Experts of a small language model.
Experts: 16 experts in each of 10 layers, 192 SwiGLU neurons an expert.
Below are experts of layer 5 (counted from 0) of a mixture-of-experts language model. Rows are named router (the router's row for the expert), gate (a neuron's input weights, with its number), up (a neuron's input weights, with its number) and show model dimensions 0-191. Each number is 128 + 32 x the weight over its row's rms, rounded and kept within 0 to 255. Numbers have three digits each.
Before each expert's rows: "comes after" lists some tokens at least twice as common just before its tokens as in all text; "gets" lists some tokens that make up at least twice as much of what it gets as of all text. This comes from a sample of Wikipedia text that the model never trained on. Tokens count by the router's weight.

# expert 13
comes after: "\n", " =", "'", "\n ", " is", " List"
gets: "-", "\n\n", " and", " a", "\n", " New"
router:159101159120148126121094148113118107066180117128121155100136000171142122131113175094085134163171113104104097122160187122155162154105134061105104146141152121168073110167104093141132103132090122174063160123160112109102082136068156070120139115138105184165100158092132195175088130161145155133131146161099139132122093104115135115165097121143185142089161115103139103116108083154147082127148131104149124175120181066112149087155111150107144131181123127164116145105144214095108127159063072125091100105090118104114134131150129068175181092149153185121114134069092156141080153158137155094
gate6:105091114131141149179130127111173151113079140141181119114067110136134170169113128164103110068167175172110220119167143169148160168118097137112142111194118107090106128143185141083108125100072117151158091196149073141159081088128117155121118135200139144180122150104101136136143114164135088131135133107121128144098092135138134128116133148128129086201108111123120111143119066150154167106067126170103172096191091126130158166103116179098097080083102176078125133165192115155141127143121092149090158068105060132143118100172203122118116124123201065105161134082143117129098103107155176117
up6:104102169108141052128139086097121123111075105114166202123143129102144141104147118131154094086158161205128128133127153056110155170097143128130190188183146099123157087127092179104101162093086146152196142106114091170139117093119177139118140141103084137078158141151150146187163143152116099117097115081196141166069173085131170138117126199131161141142078119073146071218091097100126127149085127147115160135130113066082130166138173144134136105111097113114133136089106148118161143088111130158133155091085071104127183126205146158149125065125148117092142122127144108150172104129150142149
gate7:150083114133142193131167153080122130124112187132136126083133136154135133130122064147119087165103153133129126102133124121127098107079115159110073151147125149152089117148153151140115109123161121153132144097165135075087096117149094086151102162050177152104081131148128106184140118139118149133162097168163158166115133143151096168126079112099189178097174138080068103165098173111149030081148181144129131133135169188145145109123161188111142074097095142108135169146094055126166117128080108071115159121164166090095097186106046129142141137106165176118109167114070128073101171130150117188
up7:072117137152102094117137168105154115146123157154112116112073159126151175166141057161156116109118098018167175094124140105140179177089158136107158143106111149133130067101170130152134151146164130161126136100124075136112068171161126082185171122138051122124122095196134064157174109190091119130124160148141110104170167155142133086112129133132200149115104156090110143138102119120167091137146131132070106148049135141113127161084090129092118166125128162119100134173086127132149166129122124177136132100123052117179160117122082122111120221140172133098193137151086154101090136155106170142
gate8:085088151114120133089130093122102162142126129140156179092148144073157111157155114114079131079172128073125149124151125132063191128115159102097163132123138085123129123141146101094146141096097135180117162105128177118117116154122156059126086091126093127101129166134122113109156153157108153078138130122127121142144060171091120167178148175142182189157154167055110128111113074129153099147095130171164146117094081104080099110080117121153182049132108147109172124077106193141176179134150138082149187155078089087093076096118156141144063151195118154155169104130129111086189161148067110117
up8:113140113191110133084131116112107107180135147113072162107099154071157190157167126145160114123100098150181118196096100090115157142145083102120126107156144152130163161084125192116111145112141130140114137132124054161098080170118118086144173122114122091088163142186192147161156118194170095132126139113139124167151168080083190151178122143131136110087167153117103106056146067131154071133095120129137158132110129088120137119175085064153156156130092103148077095130091187106178134028149135135127197182109164095082131146118100124103106119086105162128109118115123165064131123127134120081
gate9:129092068087091139168108162179120154162122180161160167087137133124127205143092074143146106062124134179177086118085121108124158157104116096141051164118196122185117130103139058141086080112178123146172140124128091140114115164124163098136091087119194177165124145095151127143149114163182139111144114095120164155086058126091137096099135109205117114165121155103126133110094102080154136144124167128153090113178104069140136138112109079178180161129128086070132140124123164118131161158115137107135140202090117128192109097072139114134134115111122152157163108143073118124194160145151176133
up9:157057158060135134131153088093139147177153181123170163120161105048178148154131122128114141087098162117131154087118126072075129095087072112107122151142124130115132117148179075100174097117147123192148185127134131028141057147128164113212132069168109120096148124106116160157113049176103117132105147125127178167106116105124144116161087081118148133118090162126170166102186086185119128127112115139106135130118122056154127122138127127134093115174108145159141166127111139119115170095074154094083141140081174095127108136149123097108212112161059113162119149133132152142146134171160105133
gate10:075137121165106116140112111175069105180160080094172084145135171101119122100109118106168061144147138130171116134151106047132097175127159093099152142144138102144129108164090082144115087170174116129137139103184134133132118125092118066167147123118108111168117136111163177193127163190074141094146108096174050107152081181108167099130172163095157205216084190144115150132166156153114154147114154174163112125125131070104137124067155127172132127176096077100148128147164123161120141135107136163116138122126102114139139132097171062107077153095055099113149111103160120151160110114111143084
up10:117156130102114103110135136161071148186130085124087114128092090139121093094191101136085118120132133127147125082065158092072167157147112134086155130193143136116119123137112115172128070145183153160076251092128127140129103062127107107149103120116093110125187149130141198149113137127136128113172161123167143168137069104171112100068143120065161154151115227128097159121144127162114181119166106184104103165098094095142158097155138136153154074127093117116129168129119150096151085115138121153124125148105109086109115169217160112156149111121173112046129106123161140133109081087137145087
gate11:199110147150138124148135160111123132130159133117107160104171126081131117095089087101102127116155172149086126075126075147189177059092071160116080115136101043178108142129109147093098095101105150143091160086086153131115178096175136175106075153073114094089163144154158139046122068198093099135184153101195139123103054068127102151097134160136111152183148183152152202133126138114156140066113135126135114056129179118148094098131141131137159110102132111095139113110142137126099142132112123104116151148134157109144123175093147171126097189126136142152204107155113173126149108148127144114
up11:051157103099063106146167080121138093178109130127144139120102162179107076110147134134181153116099102145094179136068161128155089165134089118162126168148116131100140106164179076159125157124137090150169113100118091117156094101137163190096118133142153118123079117121143105154150155082161130187098176146083134173097139134083170130142135144145126138154112155089150138148175112137091171129196069112143137144086100145102178117079071118093134043101103125114126112161124097110177070075108171148146161150131207143152080132144173037127102169148120147058082145074138166123119146128151124142
gate12:129075089101218101117129152101110071068144164163180122106110095113115114103105164133149089210076119159145106103124161095152092188123098156143139126152138136147098121096127109178131139061120169142131091156158097161115112169148143106128102178075105147111080163139105156125091080195178105107137157119105133115149107204151094142157104112139195124131124150152139092119139175120121020107113111148143049155136160146132146113089109089091112146103126112129127147206128099135164123108144128120196161102175096103180114117157153069115157140135127179185122128059118134183138104158093150129
up12:115131131074113134160111131139142137115159159121127160106165198140156123097144137154102135056138140098135110176118122124127140081144117128055115151113179127170176148134130127105110107128111122162158113103070095144121071150130121096185093117134155111115174119137119126119136177087129216057084105153108129151127105115119186101169126142108132115162172153087088150235125105192141148096101107078104140106067113161124132140136201078103103128099156119098129103072129144167158093108125185151180156156129162174086068095109131159056072126152138174099135126110162109096204159138201111156
gate13:093140168135119115183122086080088078203113062152117122147068093123130097098100056102172141148159178117118145085149161138157072157091134109163123109181090119124103155114124073126147171094067168151104124130102093116090086104145137136117097112097077141133138178140148142144114038145146144144121127169138167137114036130095154209099170104135120166136123125102155115199146192135144164148163091202168118150116101087141140085136126142126163098120107126106122157151103136108146159062086070153117159103122123165195119139098154167111145151165075102108105139114174130122091092105155142162
up13:128099166114099142151128115129157127154091068155086092162122151122151095108127082147162171237141145104182197102150103089133143137152130105111118127160121125100120094076134108125162202118109098098129095105189126090124127102142109136161089125108132097131095121085161137117126081088149107161145120126113204105098155062120111105062138162134132162074126121093151107118141104104133169167102097133102126188144116121151119097149174229094153148106129094196116110133108099098156171123129153105115178113127129080068139162135120141110145108132191122036092103144148157036101173071155170139
gate14:108075119181144145133130063133115102136106173048127114150163114069183171113086143155141115144148168098096118180120136169119146108208096132117117139169139179123121129115122101110201150136198149089125111202129172162188138136081063120136122166171078123061153158110114136117129117129152087133093126113147122154080091161110133177136136078178127072119131146100090086099141116167089113142146120127084089080209114097111134120096127098103099128088142087120146073174201131185108078107129121088140129175167120162131062078094131108081136124107124116129168121170144155099151147125158149137
up14:113132096108149043141130108097105116091140110136061108160138130114054065142145068123085117127112184164150155139160082152160070190126207169122160152111124120067166088154175146140123117133108209130170112162128114123118207114174126087110143136095139150102112177138107122163108125129150193122095127133062113098124150134136165101080127131068184189122148100104150150094152108070134097099094068121161142162105107191112147123133188142143115129120084146138102110145037104119176126137174117136164118092087148133132127174146148136086160140093149161128073104129116119172108121134122143187
gate15:115123129153132112148161118112109118141107102109121164041165129168166209106096083172136079144131152133116094091102144137127113131100126077088085079172178126113091148121150103096136135082089151097183161137175117092117098120133167120165157168133087117128129170100147206124109122185153128139100130163106071126096135129088101115110149104118149167187133150120098142123138044081086149131117144112099128137179141099086143144038115159088152086116118105078103173164111165131122202184124153135124119164175129202103056118118188104185163173116118145138173168091127167129076154154155126108
up15:088117124119131111113133139144161141136133092090131146096081084134178128157127123117104153105154150104122070122122119157131143072165147153130070153165134170110118147086177129131146073086119124136109070154076085122173112111159121075142107131143114121145147161117167126127090097099141102120072148119109109161085119125119090139142076094151155147084108075143135119137147131063115168105179178072116175116220146104135230119146065066063116127149114237135126131182144157097127113154134128148112180107136136124112152167116120137073158080183125102188164185143166102056124131155188113127
gate16:103123116162074157143159122093084116126133183179126056076168141151080176106128136163138062137041154183129149133123181094135134136167051157169114143120133086087119090105100171094158103150149149176144128148213161137117152135093145138133130176111141131166065176143075113056145154170118174118102121109188106130123116122170112131137151067096074128073129115109087103148153098151124092076135125148115106090120156104137090161157137111175136118117093155136195134174139117134138058112126114143114100136196111143130126097137089073129139134107114168132132155082112140083116147089134222128
up16:088109142090121140126110138135117122152102099084145136113147092141139144146143161160138155160122165194140169184167131159159112126065168125191138160109198087113122138179087180149126191146118109087092169120127109130099054113133158109144141110141074168172131121041118157109122159141096162080116097127105114156207180132109144104074088171105149153051078121202148108143075081198095121144177156153118137104165092144121134150111164104116066112149165086145113170124106184127090146172142091106128158121177075132109088117115150138093082108167114133096124096097160127167168109161095110117
gate17:147114136101135129090137092130112098111079119160120126132099135115085135105133090161197156119142127093140093145159110135149119196169098106179103157168137148112123130130123054163121143107145114157138104145174127145110130113101147067150171144062078176112140122119095084197146128193077144094135169133156122072111130085075098170127129106124216196130139187093135103153176142171158075114104139155166163160113128119093116105098100103069090072060099134142135096076136120119182183075129122128108129144144162068172176150094141083129123165121107081138151090103191110112104194111176152159
up17:127147152172112141142129152066144114146208167160163137126137142147112158111106136143109121136130099149083103120079139094173078120088109123124136111124110136150120142124088121141136108123175135132018106108115199111131134122123120189128160147120053114118177141196165165135165146159165177110097138094132116150195125142099116132166099147142123093091133086114113128112145089186135122073121088115102099099114133129202124168154143125133146146038151078101144116109171123141096132082132076107181114149169086066136148060131119125118081125210175174132147204070090090118161077147161147162
gate18:129159178140145188122146090109103154154150176109159132077144089154123112139135050081148077087171192069103146110101169127080146108147104159130105122120184084097117168127116125104147105102152122127116157128139122131101146105083134141173153094161141115157170206147139142137214100175161084132125151115160143074138095105107136181127186132132124144174133140137122153172138090087082133158138020113138087126136174077124125208098103134132128076172173096078111171082174153146123091094119081188088136101145179112140129125121168117157121153103129126123121163103131132131066104115060133085
up18:114056134108168118163116105112126180113141116150085130102146117145151110150135153158085116186125146184179129124134100142134183156102174108124090085068084129157122102150082143119133174089061164130136118124100179198130076153089054093155120074195153088134107165132069172060112053142163171202074086123119108104194132138132090133120215153069092131121104176177172150127102115093141132130144181112133138155139148085113166138124108118146113140143116160120095153119090144118086125127159159110153158088075123144109114132175161147086100124110103119119204091148147134156100151116125121142
gate19:090141150121122102151137064140125157109152141169196077138105086150179110083056076147190097171168192219110057140116156175255135130156108152180090145170132099157119072132127095095095139135092136117167124093047093101122146061087121128133120142077089158131118131143149111165134111119156081074086171117130156133096157145134118137107125110143119142141108141130154120129125164222123174111141089154115105150149143157136100120076158152154120112157106125120113129107124176136121155099141142079126086126128070097140113100154151127105122112110174109149172154090160149140121092111171140121
up19:132152178148095113159156158174085187179129172111132109113124094123194138101112112122131124080116130115147123093166100085089081126136157127116183168130139121186166078000122134083124153119076134107111217138128114128161107152126188185106127152126112115114124160119132149118128158113155087168119132083227154117138139110087121106136097219155138158117105101072098115080056109152139144145144134131127117074126161140155134104144145048144128123153188078108080147145119125134165104141134141191095117100135111094107152199117149183112114159149146106116137138122101105145120104138141111059
gate20:098102150148110170154167141161076137073147103191076164094186135048133148126182139118136117100109168149147183159125152126114126114098106070140159081147115148122127080199130084151128114164150102173122134108145117178110114082110144130141109154108107114204113137086131160151162117166192161075089094127133094058084095117145113158110118121170155165201181111145112163107105107125124121119109097137150093157171126115143176102068130186121117074149163081103155112091077076155116117066097133127119192155138134117145102122094176093171094108122181141113190091106131099138087115133196126157
up20:147096117105051172161117069122156108154185117082162112178169090162113163127131191117056131129106099120129100143102126127105061093169179123149205108184131134149150145119095112102156128159086067135095097084101167191169118108147187170138111092150103161115130137111143094105125148108139151194148159149101077205133199086093145156108154118120081163148116140085105070108102146132159130098148136135164150119093166098098142096107073075122114141120142057147123117104157153090137069133136138172147130127124164169114170105093118142136181152105168185119103143097087132135120100141154057110
gate21:144078082101087163172154077155209128183125146136098142134090148126109180060127151089157153101137131097173124176143114071173140126220136116163109169101145103149161163138140076184091125124227089179145142113085146153182104132117095130135141089143134171075117128136097139135179103125144085138145149082159148140120104051105108176093156098119110153155118166132144090099104038183120058149134126132162173102099142113099123162073126098153145151157154135099150120135147154104090090103120149109179175136135149083126091114145125136159076106124136121149121135146128089053087127136143095154
up21:195133166169130096090129174117115133116113072150140176119137155159156157085150133174128110123167099147104098124152150121183097137105118084096131162142167113157138102141107199097075128122079147151124140161144093111077172111094092179186135146119147097104146112126226142141147033146153130096090064155142161093172177130140129088119135104163129170071188128094162153146152084118128104071111146109120069136118124207113132115112086089123179143120121108149112082133104098097169115156161148146108139120142173170135135155084162125096142060145079156119130181063087087149145154089112130067
gate22:081087133077158141125088113107149121077115157106167159096173167129133143156153114147104100084096147153091155099093154151128140090143081149090092150128122150055128161193142066141108146154111113117203075161137104100134114122116093089164167132154124132092099150164158127154100149158106154133118098134152083113070111138123137098204165152113121111215147144118055158184082196150136107201110122069107197122149109087120133177117115099166130083145144148129172143146111132179112124156109109184066077128126104113157041104151151087139113168142162140094131158104077151172114157128095147161
up22:111176123096109103100123093104112069142138166087099154151127105073110118085180159108100156120166120131163160194086137096188114086185156087150141164099107084088114141082118134124134151084170124168102122086154166170118120101109149140147190129107098134053131144101115099130123139160155129074122206165165180152134127144093121059096080160145077135150252157143163099137106115099093111134118161186087094113095140114112113149144127119105114178155146185141114118123119132101113131129137114062107125148144166141102108094080177123110092161139042183132183096137145142159144102150143161089